From a checkpoint of a small mixture-of-experts model trained on Wikipedia.
Experts: 160 experts in each of 12 layers, 6 picks a token, a sigmoid router, a shared expert of 192 neurons.
Training: a variant of Muon for the experts, 4743 steps.
Below are experts of layer 5 (counted from 0) of a mixture-of-experts language model. Rows are named router (the router's row for the expert), down (a neuron's output weights, with its number) and show model dimensions 0-191. Each number is 128 + 32 x the weight over its row's rms, rounded and kept within 0 to 255. Numbers have three digits each.
Before each expert's rows: a language model's description of what the expert responds to. This comes from a sample of Wikipedia text that the model never trained on.

# expert 44
Capitalized words in proper names of institutions and events, such as World, War, University, League, Park, School; also endings like The|ory and mem|ory.
router:100124056145118041147106163144128107196128090064089137115158088141141136102115073134107143097090115110137138064129067166118128123129120125125109116115114152076167137151139146136088131125132137145083177110127142208114122157159112130164095085148090143099117077103138076163065142140127091201133089135152127083151143119144128160122124119075132208123143134150161135088169090068102139169146146081113219097107210131090120157175123131146098107120117140171127168175171048100157169139117088101095130149095120110114152131111155155097124137148117147077191108188105120163128120162171072123
down2:169038130140098145084111100195119173150169097139093141131148126147121121133091132176095104117169080121106137123109087116137096129149086114090115162111103153094137126108161171179157093170096103118173166111149169151167149068158119119152058088150163126195170022174115176162162147116141109142218135140066104111093096073137074124094090171095131125177111103149129113104082174113109159131125119100123155113157105136147148106121141129098179102110176141152125135141102175138134158205185095144130108095104080118167124118141092124105117118119139066091118116114128106151185112126115148046
down3:090158159137143064109120089137139133070143087145170084076184150065097169098109093177119150132106153093129175129129085115189113084149075164093149114083105102188111143153122109108113100136130172171158112122126112083149157133117172168119104137145108189116107143162138177140151142134130087117112133151093107101123150179091144064093102129089051121076097123101143107175042179158133136146110057169088139088147135156081202121148134164136157123136151092132159102122107177109123144083185126136150130081126132182165081099163111106102120109120157156121134123180077107184074157162090109150
down4:164128083168117104141172152135089100056141090203132120105166158157091141085115085098140145121162154188177134129128139097121037104109174141126122068105178158145086132154176186102117099123062088176135115152145153119149146116127153095120150127165178126148082115073127113091140093122142142132129145116082103095106147164099113150161183122132080088167136139161143164155095082117150138102113163130130131134110080127145183122095116170140107113113123098098136100158176083103094076153148069125154096144094055141110184137142177167074114095133196083151161090119108062079181131087095086124
down5:119116118108128207126104185152139089166134119106162116125130185136222145122032095107123179126077143087142153108105149069097138125140157065135135121070218133162095099093106099102168168083098147147062127099161117164095129138144155173099144090129110138089127099202109114133090104182119157148083141159093131101133124111107117138114070092142121124051125114086191146079081082152161119151159095083102146115092108143179095169123139129103084148151119179176144162081098107141162181133127155175182150144116105167146148124101127145131140141166074098131135096130144138166135099159135121106
down6:127156099156130110146119137106153138139158117142098103141126118128109171092148128103132112151190126077168157100078206080235162084140174113127158166115149128058087143141157124180137100158138149153165192133143164126146147108094122153119088138116136173125128081152135162128093164149150108158185128147148085096169118138125128080126096097062139143204153182111133163138077141061070094189168124100142142126145128100135132073143118124095066083154165080149211171154107090163048127109106125092155140092137155140117162181148129114162092139131129118090165115103126150110134114132131065070
down7:130091101099154159200111149169158089162110148165129144153093144108187118143132084099118126216107139084127143159111109115124198101170128108146148138125095087119121106147127131133115169122205124118121114022120130118126134131102143107101133110102054109102123154120154187167175106140110099165130122112159142066111148192155087199137172125103163083119137163113080173168116117130172158152134129139155191188127128096125171086150130103096155148136135129120155185093143110166077177128145188116143156188130179067075083088123096129090151125153085115145087140175122083132088128110155067108
down8:115113141165100142136145091120143109165108122145148116087162155126092066116149073107138079092189126103191056133108097138115079112139135076102131093177098111156155134144139073093102124136084120128141109129185138180099099071162130159158162052144108150076110168104115102119085077148142160134151132078151142115119147119095129134131112147122111197084131141103162124084217131160143154110158088131154076139061111070080120127185139117156062184141128120137154110125179127170107146102068072153140100077149137133199113187106146100142124129166176149094105103158141119060139095109148075142
down9:100175074100154075086150118169079080144193126048173131093119129103156127191139091103111138110104162089071104128138125166064110145174139158149115160087116112117154105103131150124121106111152118112118113146140182143116087124108124068174141123112087138108117093152106120132143150177144193205082125148121110087189115140163165108139112145140133075105131091070117069120149130148137081180159155104086140156118109078121140184173211172139088182135133123126103156140091162108100126100074139116095147119110127101137124134137092070179117136176086146096154121140101143223063105151143104169
down10:149150162109164135129192125179112102098156157101159137140165129137123190126085124118130107123185113084152063110144061065099132127180113134149131132113105148091143146128105128103114121132063153151125116142144095140127166142160112141078187084092141119137100126188153155099171066188151099136139152113119141161205119115137147183093162114094156076141155198087141118127150174106121083170079077145124165111069111103132105119080128113144096129129121113139110105157142092106091065132105123063059157096114118129156140182195132114187142097098134140154200068116209067140140123094114124163
down11:128134157163094072067156187143154080122156100160115156110136122176131131120130154066155158121115146101088120130139159153193124149185071162107125151057057150170105133154051111152227069131098106176099104095124137087074122102106200187128077116146143122108133110085096099111174057091174148125154136116104076099143155123164122150144091164160159205167114124080110147113090164114123109115122068165191109087110102111152178127113124113141130118171134162132108125128097087137160149111151145159159069101149157106123132122149179137114105153111113095130081148112138129083129076104106119137
down12:125150101105086089124123145134084145149138134153177121085123151141129102130116142106119085182167125044139071156137109123204088119166168166080087118116105178139144113137108135135077110063112075142108147115136099144143140181109159089126134053107145118168116131142138174124130105144170097159086122033084064150112190147085127093096117094160148152130144172141161108082124157135112132160105187132151078123113133112146093182056141125080096145172126151122148112107081101144090125116069118086092147064144190117132113189208173106127115123105194080119123140115103149129066150126121163114

# expert 52
Capitalized first words of names and compounds after the or a, such as New York, North Carolina, House, quarter, anti.
router:056134051143133112166097146113066105175145089086077121117133151142151180119096137133074100118134120182138109135174088175077090162123083145126134116118172103098133149121152162205112132114099130133147180134134216188135112147173104101146129054104149160067176069151141135150117132095142113192139122092156157093120145176095088123134138099087153140103138134159158127115131115086078124082157141054104192117150173088167106150128126131098119107121110130183122153138113115133124128154155070118066106159119182073128187099171159136080155180142148146125133133195116108146112086178114135114
down0:123074113157121104130040162104143066158185086122153143089137117209139053094101138138096128061158139189091067157097122130107090112128086115136120093114137157102135145141147127148140123110116126138135148139109152119121103093119075083073102151078178107114173061142140134181104115122131112149089143152121150146091067130125137117137079076054080095182117189116122134133086101151107125124179131170179150094185087120075118140090174167130136133133114163160133131163134128098131082138139130135136122148116131117223109134173140154140128087110136079158074125133145152157076051087083153164
down1:115143124121153181123143180139182116097092157115092062115156168160161138115172137113111142099155098130157109152138140096135120165121134138156055140109108075158067066120133134117148133137103076154197098184113108117120080164152144084115173136173132123094148138075134138132137111126103171156142130090152135109091057166121153078121179124161130182148161150102159152132123127173081189160124047133104170176089132139126039101037165159088117111110089040146091141099108159167117162116129097120127125163205140103099106153132085103130141130155143115182166087098115130084085128139118101150
down2:130105146114070142091126180096161135151175157122093091158121113130128134102086101157084161085182139132106175144133119207073206116094090106153096115156133087138117119138131050129102139160162125161097116160089160084149113144142117156126121087134138159102157103122196078049176146096111120141105149133199094132113148124135131145076096146149121118187140113123142063212119104191169135149111127109116145134142132140112086145143087128131128143149106133149082160193124141090143078081130149098100033144116103110046139146086183107148157096190159093123111109122156124101129177120070129157
down3:146179128138188076155074134239143150083131119182146130130076108082143189135108156110143087161108089166155159113109076096185119147100145169089140159105159154109110116142136122121107160147104120129178199154102114116106092127177137079082137153149144127100148074161098149143135130101169104133087116072096131153166095152164134172092081128125084116181114131156112134091093091131136132162120146126188143176188081143138115125124175140139090021111101107141185144143114155100076140118107159121165155117113152131081153133126127107071081151105181104097131137206103159161088166149107141132
down4:080171156161154149139090066149168124076107156144184106193096083094132118148192107125171149153105109072139181199122148153138091129116120157168190097108187111087093180076099086176115144087153122154175192108089161178173172141117116119112103128136171105161147090142113103131138092113203119123125169092127111172137147105130134073141078085144118153168087158188099162104105135140164148139145087104121167084090147122152163065158091154134116102154118105139166153123061130159094139124141137119147078125087164170123143141137133175107090164161089165142146065133169113103087130104147131160
down5:082102104140082155137185149148103141155155156155205151108119123122171120094162062085156110161145165139163088083086163128101133127095158173117092094160167133121179156170101097133145163191152110096108058091075107186157099096108172147107098221114134106065119145065141103110121121119116119135174137135133075063168117136139128140082181164103152149120138112083208145153100145111074166089114154085134082095111116106144119156122214166178124094167136105126117155165115126105115134134132106146119183110171054102119100127158116105130168164137139082125128111113110117131135104135091195130
down6:117149186145089155091071140083087073134105168114058177120105145104113113143103151082112087158148148127125132079146131092153136093162142067135124167101162098122068128124107141108144183116134207082157147134106122161155141050197190146133106115149104124101121111093126124108143168111135078157090165144096136164162156085108175143159142164153180142066171150113115126108158134097117097107110160088131136120093175143144126109141132120148224113114214093095160096158174108099168135169143100144096150162115143137095156061126104188081124136118106085075151175072163118112079137155114136148
down7:117147103151141125155105127124149137120159128037150151120116108092133134076161107125123133082143147188126092138150164099111136124116120094162118113055088178091124133208181119107147164090048041123080097109101167124171172099132097108122143133125135154141152155125121110090180155111108091155147146145182057163178156098073138111150132117133101085161097128102090100177141131129069120093190121127061183110091174159146077158105116148174121109123125073094164091176103088157134100134153147148143160105133080140147099121125183170183145139140136129069080106137132121141151104128190196095
down8:158165170199076206179137225108076159136118066189118079142041141141116139195076142106178186153162134122117113155159120177092120135133195161103096126193170088140119122103097171173190120186142126118131091156088097168147108141088078134132131111092106131169141124122149122177144133149111113135132122136049120106126171118140145154144094135167134110130079111165133104126171130144144091176137137145137127166139196078136050127121077150087085140185105114128172142133108126132113109091092143066147133095109098120132108148136136098140133169112092125136146141137119082077122113137123108140
down9:105098136189171147144128137107139103135202190107120077143145144127109202059158113139157164158143118115123105139152121142139100160157192138181062125154098153126159165104127173129078096136106141133152127135131152150055170153129150071202112151097152163131134176105115141091190182130101187089078140141095144137101153132129140107162139135153125124127072115125074105113103195090092170148153101080161066109094109133157160134063152101099177118110164130165117142110072111140139166119100077057210141131124160118133050131154135156106123096103153145140142122097152172080123137119184123163
down10:098104161123094098111165084113145110140096166095102139135112061080138116129076137108116180103192110160140148097124089126165200096109135152154139152115172109100086129083093100156079170145104150117129164153130126191121137122130167190072090109159164193132133145131083086130101140136111139147119140126149079159124154133078170135145147170120115109062150127146137113145074112130182105156134128127062109105076159122118112184123118150207106165091139105110137080135144115214107134156107159118079119117213171119164158109136134101134058179137132172171204130109097141052132121105179096098

# expert 51
Nouns for places, land, routes and buildings in geographic or architectural text, such as area, station, city, River, roadway, land.
router:135099111164092094142076178161121142152159129106078161150103088117179166094071130113074148093172114110127183128167115146104155129084151094092055145081118083115113137082128129217105105141179105075112211183143105176128109142162136184131101106160080138097158126150122093147131142109118157161155116151153134094138151144093161186149143133077114161105178111168147127070113141121098081101152171030109137077128209138112133097163114132182139137132113152195122134139133099082129139158159033152167118133124117108119143122136116127154141140149100117120178165097107141128098072122129074121
down3:114120133133177084125076140070135146139163116100067061080120091120071132070188153119182123106140108156083191149111088137122159175147149128140150168110144118159109104055139162146184152097177090074128116151122092189085102117102113161133102152138147128145099119121127111059156142131130148168141114167145157173142152156102135133138103141124070121152146114128097080180197121166121053083142182077101152141182118104167077106144122149191145100106104122079154091123135110158151144173116127130155086066103127144151118224130154122117122127107088116128108113112040129120122061133097142127
down4:087028161103139128158079098065123113106134193101136097155119137118131165111175171129133131149179087136125105139132096172124121100115143093125137144099134085082098127119137134136107196147178159095090123159119140141212135149133107140155164102123136120155134064153108165091130109110120149155098100107182137101142157151132104103157115139159115173126133014139138094083131122088136102119091139189082139172139092158147163075092129114105119129128163151087144130110070139180097147112157118121143085106198144093131112140114100121143095144089101174087163077163162242147169185147173087105
down5:130155137147175199149152082105130174161139174177129140164097075161174142113156117043086142103072113172136187180138118152131145102076166107136054178189119081136160089114088138124131122132167135122184143154151137102152166131122165126106160142139161164131126117125098165108111108105175157095177153144180164107129095115106165137119105147124072122138085129189158203169159084093156164163141147099127100126115121122100150105108110079088048082076111125132113206156092137146088103121152158111130075160112165111151104143123069148119122135170114155118143143187186134128174064155113129129
down6:092089112133136148148147112141114093133152134157070135084150225154113138143127096139120161132101159129132116192080115079116124161131160161188165128192069137111106075108136147115085130049101111150097074113093169169101133146053121093142153087071159108134122089104170138127113117231209136165112096086101105040146154081069175121131142101135153172080121161106161159113115112107090145123147137088138105071073141139108113139095135103086127126132098128142105079094163132143112097151060178130092086149118130109141094167137122097152169133071136149149142107085143089128116119134096145124
down7:169104177152189127123122108138075147163147096099142123086140163134152150090155120126167060089091107119118129111099100081145118102130148151134158133160127118136177137118145041162097137120115162157076139144126111205206113063181189095135125080158125100046114133165128108152115073144099132159137104101114123153103062164118132178137102160178201114098098110127139108091150046128138167119090094129141139206150118115090121145173202101152140179205096155133155149112127093202119142146121108133122117114112135143070152132135154144098140110127125127124128165159131178146168171148060119142
down8:105115069069167150116119091112108147133126065150132112115158094073125167120194138127146121137125117095111137155124162177115112104130162152100126122126134119160138163141131128169096166118111103047137122101116066148165144135183109092123163133133131109134107123158132095175130117112121151133069170134143116142121156150043157099172088116140079149108133119132138084137127110104087028130076152138066120102111148120128193111117132143092108167114122134103131165086027184098095100112170134075057133114167147102116067155172125132088156146148153100145173120185155194096104083104079112035
down9:088142102115110152135133090122109110121063128156137143086136116141166167088148061081135137156149114130143155078172102142051174137118123196144152079111140056160127051100120141137110143133139146085128123123113104116088149132076145157079158125133064177146135132108177162055138141126155151098153092166172174136091085111184119122130101120107138162136111100113117103118161117130187158151168096186157179161145144125096123131120123154103155152100132097059230118115113130120154126027134125133152131168132114064075091215093129156124129121099132118152135135088082133143184114117110093185
down10:110109183161112171107131102122110102114117184132109127084182114111117096116142080135133123096189188170076093102142173076133129127112119112186064159105125156122147127156117132130155074142112116102146113066088131191144110189142194192124083126144185116133122090134175135096143102106140083099170118107129079158107133074105178152130112089154117181165084122118119173153092135115127159090215120127143141156125065174147133132119142132072109159183105141134094150081102157107097132163127129087106181158146155115054075173124157124129160110129157158164087087105145129078155119145110072212
down11:092081096073157170111130120125105140158132061154136127134138168115133161070144172188190123165143139170103121098160077189118124151122127153127093089061122109109062118113088145085111130145073143056114103103104098126129143081115167095075093131130111094132123139159157110062135170083105144106185097118116117157150194114112124159088100093154126165105136224112150160118091072163125157119136098060112100121120102085090116163172151105117088158089082095139102080064093118130128123127076070146111123118131142088103095170127128154146217171112140086157106117125109168102116133129121159170
down12:139182161138115152083110116091124100083099127110167173126150146131168131117068144156145096115219086134114084122139040129138107120127166155131158135153124114096168185169181099137143122148117128148112127135152146133134094080140105111175153066135078176070105091112085129111123123158110141174138104088142128120125120161161138145092119149127066105139101159192120118111141137146085167132158151129107132190135083131136133132192137174136109098114143117080121077142135147146121124206169196125094152080083102149149157125137138093104124212090167124203113146156182232205109097108106147136
down13:142099139163069111157190133122139153152143110129063123135161153141119112172093095110104086128120079065138052128176157160082180152133167147084129203080164107107137114175154134087129115126142156130137069133149164141143090155107177129139081069153155194160098121186174196135116053082092180133160109115163129156146130123164165167167085146103153124134149124144087160197118128125118128153087077076140109163163108082144132107124100130205128188154123145085094136162093105121104118182151107150125161178127111103113090139103124119159133161110118092186160119111119160095087110158079154102

# expert 26
Capital letters and pieces inside acronyms and abbreviations, such as USA, UK, FC, MF, HMS, BJP, KAT-TUN, often in tables.
router:082124102140094096157119142181102100140133148143110133071147160140168120149116148141071093128125101099153145075179081104083182133183109090074121103117112143125102085097134119144079152181138135014082141116153139141150151141100101168156129105095134160077122127100145109149060139113092126155193078061135148137189142195078139153184118076089180144145168153151138112130114112126115130124206110112131137070110122143083095127157129150159101125176133168176100126168136103107145179138091077150115181118137112115186137144153193194125173154143183151117141086135130114114137080159087116147
down0:122131061100151139124203134119172210175134099098099111116147084125119122120135091136110121141167095139148142196092127088099157085128130195167111135136154165077118128109088178124147179071150091144184101155145099094145108058124172084129069102166069174111171137092134177126156191190114083111139117146103144063118074145112165173076036172129166064133119086164167140130188069149113134120145140142109113128125121158129085162116130106147150116109132187123161079152126087147073121139102154120113119108150113162111108117112141078124158128150216102118142124124122116119112138126137135158
down1:087177145116094130108143194155159098157137169146162137110107083117091116039160122130133126103122133060124148087086154095104106092126141130124076114187105132158158102206124104093198093093098129083116161098132104111123106112138153064122130150112079185089106124204081149157151089151144164164159171124137143125168116121097144158099103134118149146112154172145071144151103182167147193160163167099130091131123144131212101136174149062105121151114216163115123130072162108150172129119088083138093126170158110150139111110125143108141165142194097078147153121126116116147173122152128131066
down2:149101114052152171104115142142181218140167062145162113107086166106119096153150099138149108092079097112148118106083146145104133096067071109121078132112142134136126187117138143059199105092045163152107129114161128085089171153114163177166109142140138151162153098063168111116141155081094146093155137094121168128145117126173134122149139105159089124134178123175134133173128134140143125102139167084098103137140088122097125083074134175135157100084166121177107146123164169140129153169166160141136095177180115081089064135141156110145118134198129090092171133110195101130109135152116104186
down3:162163150146134077067118164103150105112144127098118104112168111083093143086203080118068144142162156124146093187132118122140172054136136210153127117094123132054178162125090127060104069096146086164096181099091120143131104156107067192133102105061155100174112116183134129131138124173182131094074117091115132099138165122163159120111151134129107116112116131107110087060144133122093076145128163157175152133109137138152150123035132138112115114164133126126089070103103119175134148081140156115133165135135123139122150118133054077126071135160158161196092114148118148150099172146160111125
down4:098139175111131103104109110125131180103092101114116132120177120157189078137078134227145131132129091138137107139113133131116092138085186127116115068079096182098154118151164141050117082141099147101136132094113113179145147104183143138103119099165096178108142106158118134113092101127214109128113121163134133142056095178125151122124142110150092133074146158119110096140171162083118146107112135118117171092071097130185125184174179119115088119119159134196215117177154130162118182150122139169137143150063156090148121135072128116114146075095065094101093126108177160084088080117135107109
down5:140102104070083147096126121139176094135122141128202133098142205120136111128185151098148163127053166085184124116137126110106110208162161125183091158125113086144136093103059131099168118144155122152082119140111131089135138143080165132173138177112145146096101115120111158128173095120138233100111143141138150105147126110095074184087148112116140116149143198120103157178132159125114097127139157124152125175114119112194159145068081146080171125135111162146146128100133147124219154154080077096110169148114144125144104120164097092135153125146186139111057062153085108079135110097099155112
down6:118187136181181121121124166103111116049170125078074109129061159168112174157133113162121058125149106115148168140119174071167112145147182156141154132146168150044103165111149137131165205115132134093145138111086200119172099163124129109152131161114113152140120091095096102097151103057070068153126108109092106128133123156093136114096114127150112139161122156160122151145086050214125129141117114071130117136145120149128157108140119117202133083147079192077132190120128170144103146131061220136121146120102158137147128112092149108082152142122143137097136097151109145121137137106082113150
down7:101090125147148090132143141062117126118110183171136111145159087190094114114089087129079146117115164167060108183128160133143093106172127089154151131117174146099134135107104121142120110187158150171125143057146092155114164097125110105142108180100153123137128167172104170132068149128148140115127229173092038106143124130110184124143142126165094094097137083151052076121157140089160149103164139088168127121141084145145108130114173071087148120181142125097153118136091125121113082168136178124071138100112151130107090161096099112054158094123150177100131167215127159106106112086149125161
down8:169133132148117165067083146135162101178113135145130162160050112108145143183194112152151115158140138126174151138136139111111156119100117133159107165097081151125093130101143139108118137143125107144162109148073105108123076133128107149170088142116132060144190064138168072160093138103159092145085162111103104139092152190184059124090095119122163107170114172081068142095119116210201088159097177130118060093046122151184088133155174114137168162157111149160129151103118067149116130163114134134129140143189158104092132119114158131121101101106147131109087164160109162124143176176180114164
down9:109090180155123054092112168115148086074121078093083149136124094152121153140039097082159129162107085070120172127118096143152146066161135132123137126123081182107075084057113122141157100122063107101126101145086131136140187129076146103091114139139146108113133156137140121105204113185103103145112150125149117141100156108157096130141161104084127140120155192175170078135101091143137178118125103139143150118137203096096104148115185093115113110156160135132099148124120127154170105100148130166105116172034190185148157124047130121100084134138092141084170122177150146124164172099141138145
down10:169107102113103079158103158094064112126152101118118089159157105059117184148141127151188169072151133153117185115160118136088164129130121143141162208157163188149161166152172109126140054116120128163139099143131137157136172103160131125165168131161155133178163104156070142169082137160135093112100102152100176078104109187131143143099098133165120119131140101153130038141102064168219092166134141103137156103150176100094141175175119133153172104201149145157139184131093091108076185126144154117174120098123102101105118134149121139179122104112094112100206122123114113168113111114135131103

# expert 54
Word-final pieces such as -ic, -ly, -ural in titles and names, plus hyphens, digits, based, according, who.
router:107104090095111147156126136096132123142099098097114102111084074142156176116094166138085124115163056171167108149170099102127155145103136111149133176147163176137114119135156159130116174074091097142111111139158120163125139190163108152131117124187137199132134085180163138178093105136173104106132105080091085142156157131077120127133215091050130184141083204154086114116138113116065165132153126094151146067139207104138122150151166119143077132118087133103141162152166086100132136188153061136123129115167118144206164168118162126166127145093168166123137173129105100139089153191143137131
down0:159094099083130140093199118160132115107088105163096106099105079133138140137130111163122119107128160167126167128169113160143165103141170133085096084162150175142045095176103064127143157102080114186219097100098092141109087093100122149133036116150109113179169126221151175190137127114052150152166074166124128113123133168108107067120144113191106116121166107115083115163150108176157086196114109159138132050118111131091119103125097111090127134134116114130119126133106121127133095177094113130141062099158096166100102116124133104143154051122136107143099157142165129168137119112150144131
down1:115115152178140102070125170136120125146149132189116116098146086135063143100129178081166146126100167161130123103136093152218106124091117100118122077184117098134141152164123111133103173091107102183169105100115137177158131109118112136135137121098123132182096158081106095116102055121115185171131038105107167145076115117129156162179120133113175087125080120098137150098149137132139058146129133183165083126164122058071191131181124143111146100206140163115102137127136159158139066102137123111116201102079139164131105108071140095123114170121145138104160165092118154202117145127165173129
down2:099053156152140192104095171102148153140104137110131093081182176120141164099188107110159106197150152136173145049177128076145103096139099141100092143119164071123165113091169082156139127129137145175126121155133146128113087151099137220129123124143159133145105078124094164156162119181073093121126126148160099142109143122128097122116126088134130108161082121110160122142100127110142105074109127152061108160100121122132107081087077126151209164131106134121169159205126097090120118127133130128127175105106119115126172047135126156146133137091160082128059123187103160195134171124053082144
down3:120128158162121137128078072139092191138096135107149156088088119066145164180099109159161176120122094089099069132159160099097143100090057086134129155119163158127156141167135143131157127118095112111134089171114119096145113136147200116127112129134130146155135121082124125166149152063121098074169100132075168147074156169127114169088196199124091078093122136176187042095130102153102127120092097084157182136103095139188147129152136124076158176153110140084122122108069113039136132104126173077105186084185115107133118146126113100163150116139157107140144122144081102146110178120139141115
down4:150104123128102144153086098143137155184154133188157084086114086092137168135140093109133095090066132152088097166108129140152086105191130071091114097121171088188144094120163100136147089177156119118142119110155099120132154154141128103085121160097092128146139133047124126153139104132116127143180099126114136126118141044135190161136096117046142116208119077177153130153130159130185126115145125103144122187092183106077123144154161180133145114079115091123177049140078091104158131163102083139108082098184055080125150105126159120127149112146098118125182169108141092111144078088075114133
down5:116101110146182102108100184126142118153132160137133166125157141119194146109074119169109120116075119120140154131182105127128125086054101123127103158097148174099104119103155149087115126056123139069077143159099120075117158110113089105086115114107085137158131095139175121099108150075128150107136189129156154128068163168117163054054135101174148174063148114100125120147186125165124111118144128116074136129161113097118108168120076124103150169100185191079085125170070108130135123081174158135168155133134116089149150180221072115124132128138191137102151100111190159131103089092096132119
down6:175144135167110142073119118151112118089077183124144165114111123168104134078143123133196122178155164107115114126114122086115097143137219167131151148205137107151158086125105147143152127124131110158066173133194193095099139155104155136125171130160158112109082172151132148108115099125159144111144168075126087100087078116117096190142088085084121140141162159092087160131138143053057096127035114128117111109156076102104102167111101152131136071157182158107121139126116115152143061113119111135122096199135172129116114124136130157131086067106171157151102170135124166146152110081122121207
down7:130152139127128146066099146101119130069141148164168113123098126166166135133115226062111082127144093120143137041075151082090122134195127123085128084126127133109187137140123119127085139164101174165106101052197131151145137127135141143062091152068112090103123162088189091170141158135081163094146131090109206130070158124138153193155131131073092123135133140114128157106136154159144114150103132164151133173148105145146137113158095113119150084088138139140079180106147167076183121136133123151151135200077092152121131124140137119161064083105057134079106118086122107115127123117131174131
down8:094128133113117136142157174083152168159131113101122064132105104167136097115069179124072135168112078122122115123128126137147164097095134111072097066157159090145141168137113108068198134119098145147153127129122142105111096149095158107096146134109098112185092144100076091147153114113048151180078095106140155096106096112142111164123151114159118091061164128083110132126151110090141087111064124085173122157088145165179150101147174095132106090177114219171113156050227141152094137119143139121136185158139123158119158110108128121159106136144155143078145121159124106174073190141158172167
down9:123134129159148119126123093190168166112136186117144156101158148149153128143138143096105105146122185127155105213126122196146177115100155105136098133074111180196144145129087093134147046110144164135081106090127143170159150155123117129122120102143172138150105124140144137131214129107145120133155116127052123136178120127105162127093103090058099092127158153135191126194169135087061132170143115119106174123129101090129157160049200102153156092113062093144089076131124119111152115142120109136157120090062104088111099109096124114132164123177127106184157117093165155172097053129094114094
down10:131111171121122140073143178132141113129130090172141104152094088125114118129135098164159179117133121142091114160075155113135105142154159164172104124127130084143140153053079206103132136093081072111143107143149100093124129143079162158134133125150156111095131183096071107149099095169095163092207117101163127128075116085150109131093140120126070140153125136181173115155139161143148188116083089135101092093098093149088110112044163180149114173171148128135082151180154124082122107159105172115082064191114115116082165079131104118146105104089152174131162117166115193131180175092127123189

# expert 58
Short pieces in Chinese, Arabic and other foreign names and units, such as km, sq, m, Zhang Xiaogang, al.
router:093137084136138129132152148113106125120109091098121123068199116109179187138138130107077190144166087130160151141175056118097116153097098106153097113153151097059143165113177148178133126159134113149119157125177153177109079116143150089118088076088176146081169103114095154121125186170158142128148058108108120039154184150104128166172160066094174124149110131149092111086171134049096100094163131126086144113112207128121107130157085119135122087159121167128105110131114053137094140145110077103134132118177110114130153093142129157115152154108136109139183145205074155147116116106119117157
down0:116139072123129134148214139115171135084121101160154147140178176131140201126134137141141105137189125105096127165172123137111156151110155134117149143170139161111134142130145134125142141179114078200137143112146129126077134128159139103161190094136158116134150215090088155050160113168159088081140135105146124117073141095147151186109136122121157119124101128144168140096087137139193124185146146117073137115095129092101149083136124143118089140081077150135084073086143165129105133120211082130149105120163155161108120120087116103063163107101092176169160144133156197189157137165230108140
down1:086136071151165162123166126131082149124140161136155116188108130106153111064100115135076093171144088133142161121173170109165127117083095151133123163162124134137178111086114124110097137147111113131190192125114182113155151072100106105162102186152191114102140126180113088125157155119128144101062130154087054100158111129129096129104155121097085101185102122120069055141132149115103134106177126173129110157084100126117159089098106110147116109160140186110136130140171114107127113100104106092119142216086152166158114091179138132038150050135156134146064172152161144080126132061136171132
down2:121126084109088139133137096133116127164119131062155130121059151148122101134125134131144168109095136161085092141152101121129134125152095139109136156054094149148139120120097155141051142093107153088064134129181094139119160148143134042153106182140059105102140089143162141157133165072092196180138161156120114137158101154119173130096123128122116147147131142143104160143160137165180149114152173111157099134064122165096129129135160156137196089128060145149206094139165087067205136138071107128123202184063064113168177172129164147134140160102125134135130098125081109130120181093129083151
down3:080150144142109137100139149095072132115156145150120115075066129136138082118115095126066130166095136147120074064123141127150131158121129180158069193122109101168108127143136152098153103140134135156135129054088074187100167130134087079169182138140133128194076172145149157151135085116144123070098113129130130110207164208118121088100142083187123121145104117209115194124129156108092096120115077185124114126099156138137106169127121148104138102114089109107117113095097112157148110141128083126039116105154155110202179174153108144144161144159111088091122096101092206142099149125095115128
down4:092094108084145052082128110087153141113140098131122133115134093118112139161100166090157135167130080122173163181106074069153102109109176154072111119196104130075165091140078111120155109141162176119119150169079135093136040154064152175141128161126148158107114130133170112151176080145123110115096110099117140085136137100137069157163119159169143112180120116053161132144149126149120048156141134158129156141071118117072116094118149137151163149135102103102135116099162131165128120094146091093208144128154167120127155215101161092116096192104134073118114144122107102161173153102053139116
down5:172174115201102151164117096171175127184117155131107175128095108116137073146146134095121139162083156115119137092165111129183191128132115110070180060153103158123163143170138062198051077150158156080108116142114146126107139123130115082126102107131127062115141122167124150104113120143179141121103098151150166137177156164129181148120120141120069125104092144167104121076105118070141093159107146145125068128140171139161133075124165164092189143079147076129103147137126132090099150083088133156160115067104121158093110098170133108066081137121105168059102115200114085153156100137160150136
down6:164186172139106111083107175160100066143139168130101102156129116077132086117114127096167169107110122147101091134162141136128124110130090070127103176153159118096129089163077135107160112116151166141122106053107190167125164120102090149132114121199106109085132097133130137255107164096155114175107080075137142077124103124122130114093114086080149109154096166123154136103135118217147189141130164148173185184134076050167154102109169190174083140131153164162176138111146160134152128120133138175145105127150123125145142116139121135126104159135127113117140119127122141094117059182099144149
down7:153152117130190110055138113127099135153068157125130097171118124103174138178067119139090126098118166110112146125144165130112157155165166112145052109083208107120158120107101159094133131061134099163101132108139128137105144092158116132172166125124149141095111200135132129083102087110128163127170140106118153135054112083135152165148090141201153105170142157139100073147135130131159214118164162098140131120093082122115112093124112106183072123186185132068093118129140087071185139101163136184090157204164120120116164082096152129149101111172137171124149134132156110156147146058134082153
down8:128128109191150141084102142197060112119128123099127110125133141159214115146138171129144146123129104098115177184118090169124153081088057089143122134050151127153107215092174124180090144117144120106164076132101125087103155096165143140145130092129062178113197144167135127131139139077190079144095148106160076101134158150111158116115123119137113105139111116151094090115098110153100074168147090094129175070157152134179063146144159121083165094078093126114141170120096098150080149124104118153199174146171140128190133143145142077105105106121151146105099140112111069120069120116128147145
down9:133111095091095084107177152191199103107092166129198141052140133154130166179136141140115139149133128079187171123125106164079150076154155130134150095082130124129110095142129113133128126089136195134105128122155149106200047128123126160146088144111125106125077168112126114183091143105145230134107140143102112117093157131131170146127166093147179117131084186140118132155167075132133142137064152132092110152056170066112100130140100156126160154135064100145063189145118095098146114087134073098159130162077135107134114163136113099113119108181129128152094132156081121142156075076116162115
down10:109168162112136118141139157121078147089106166108113091126115183104132141152101134166155155160105102128151189135135067125161089107000124131174149077131141116104104134093111119150162131159136048136156149191115088044119153127173214121116134093137213131118097126190141096124118156093157112187180091201087139121105085128150081152081188187089150128082095112112120118116108124143117153061152108130074151137113135159110173116132150089119180163137159201181140142102129114126119141128095176117106140133132118144116168101111083119124141162116110100122121090137086123092109169125110136118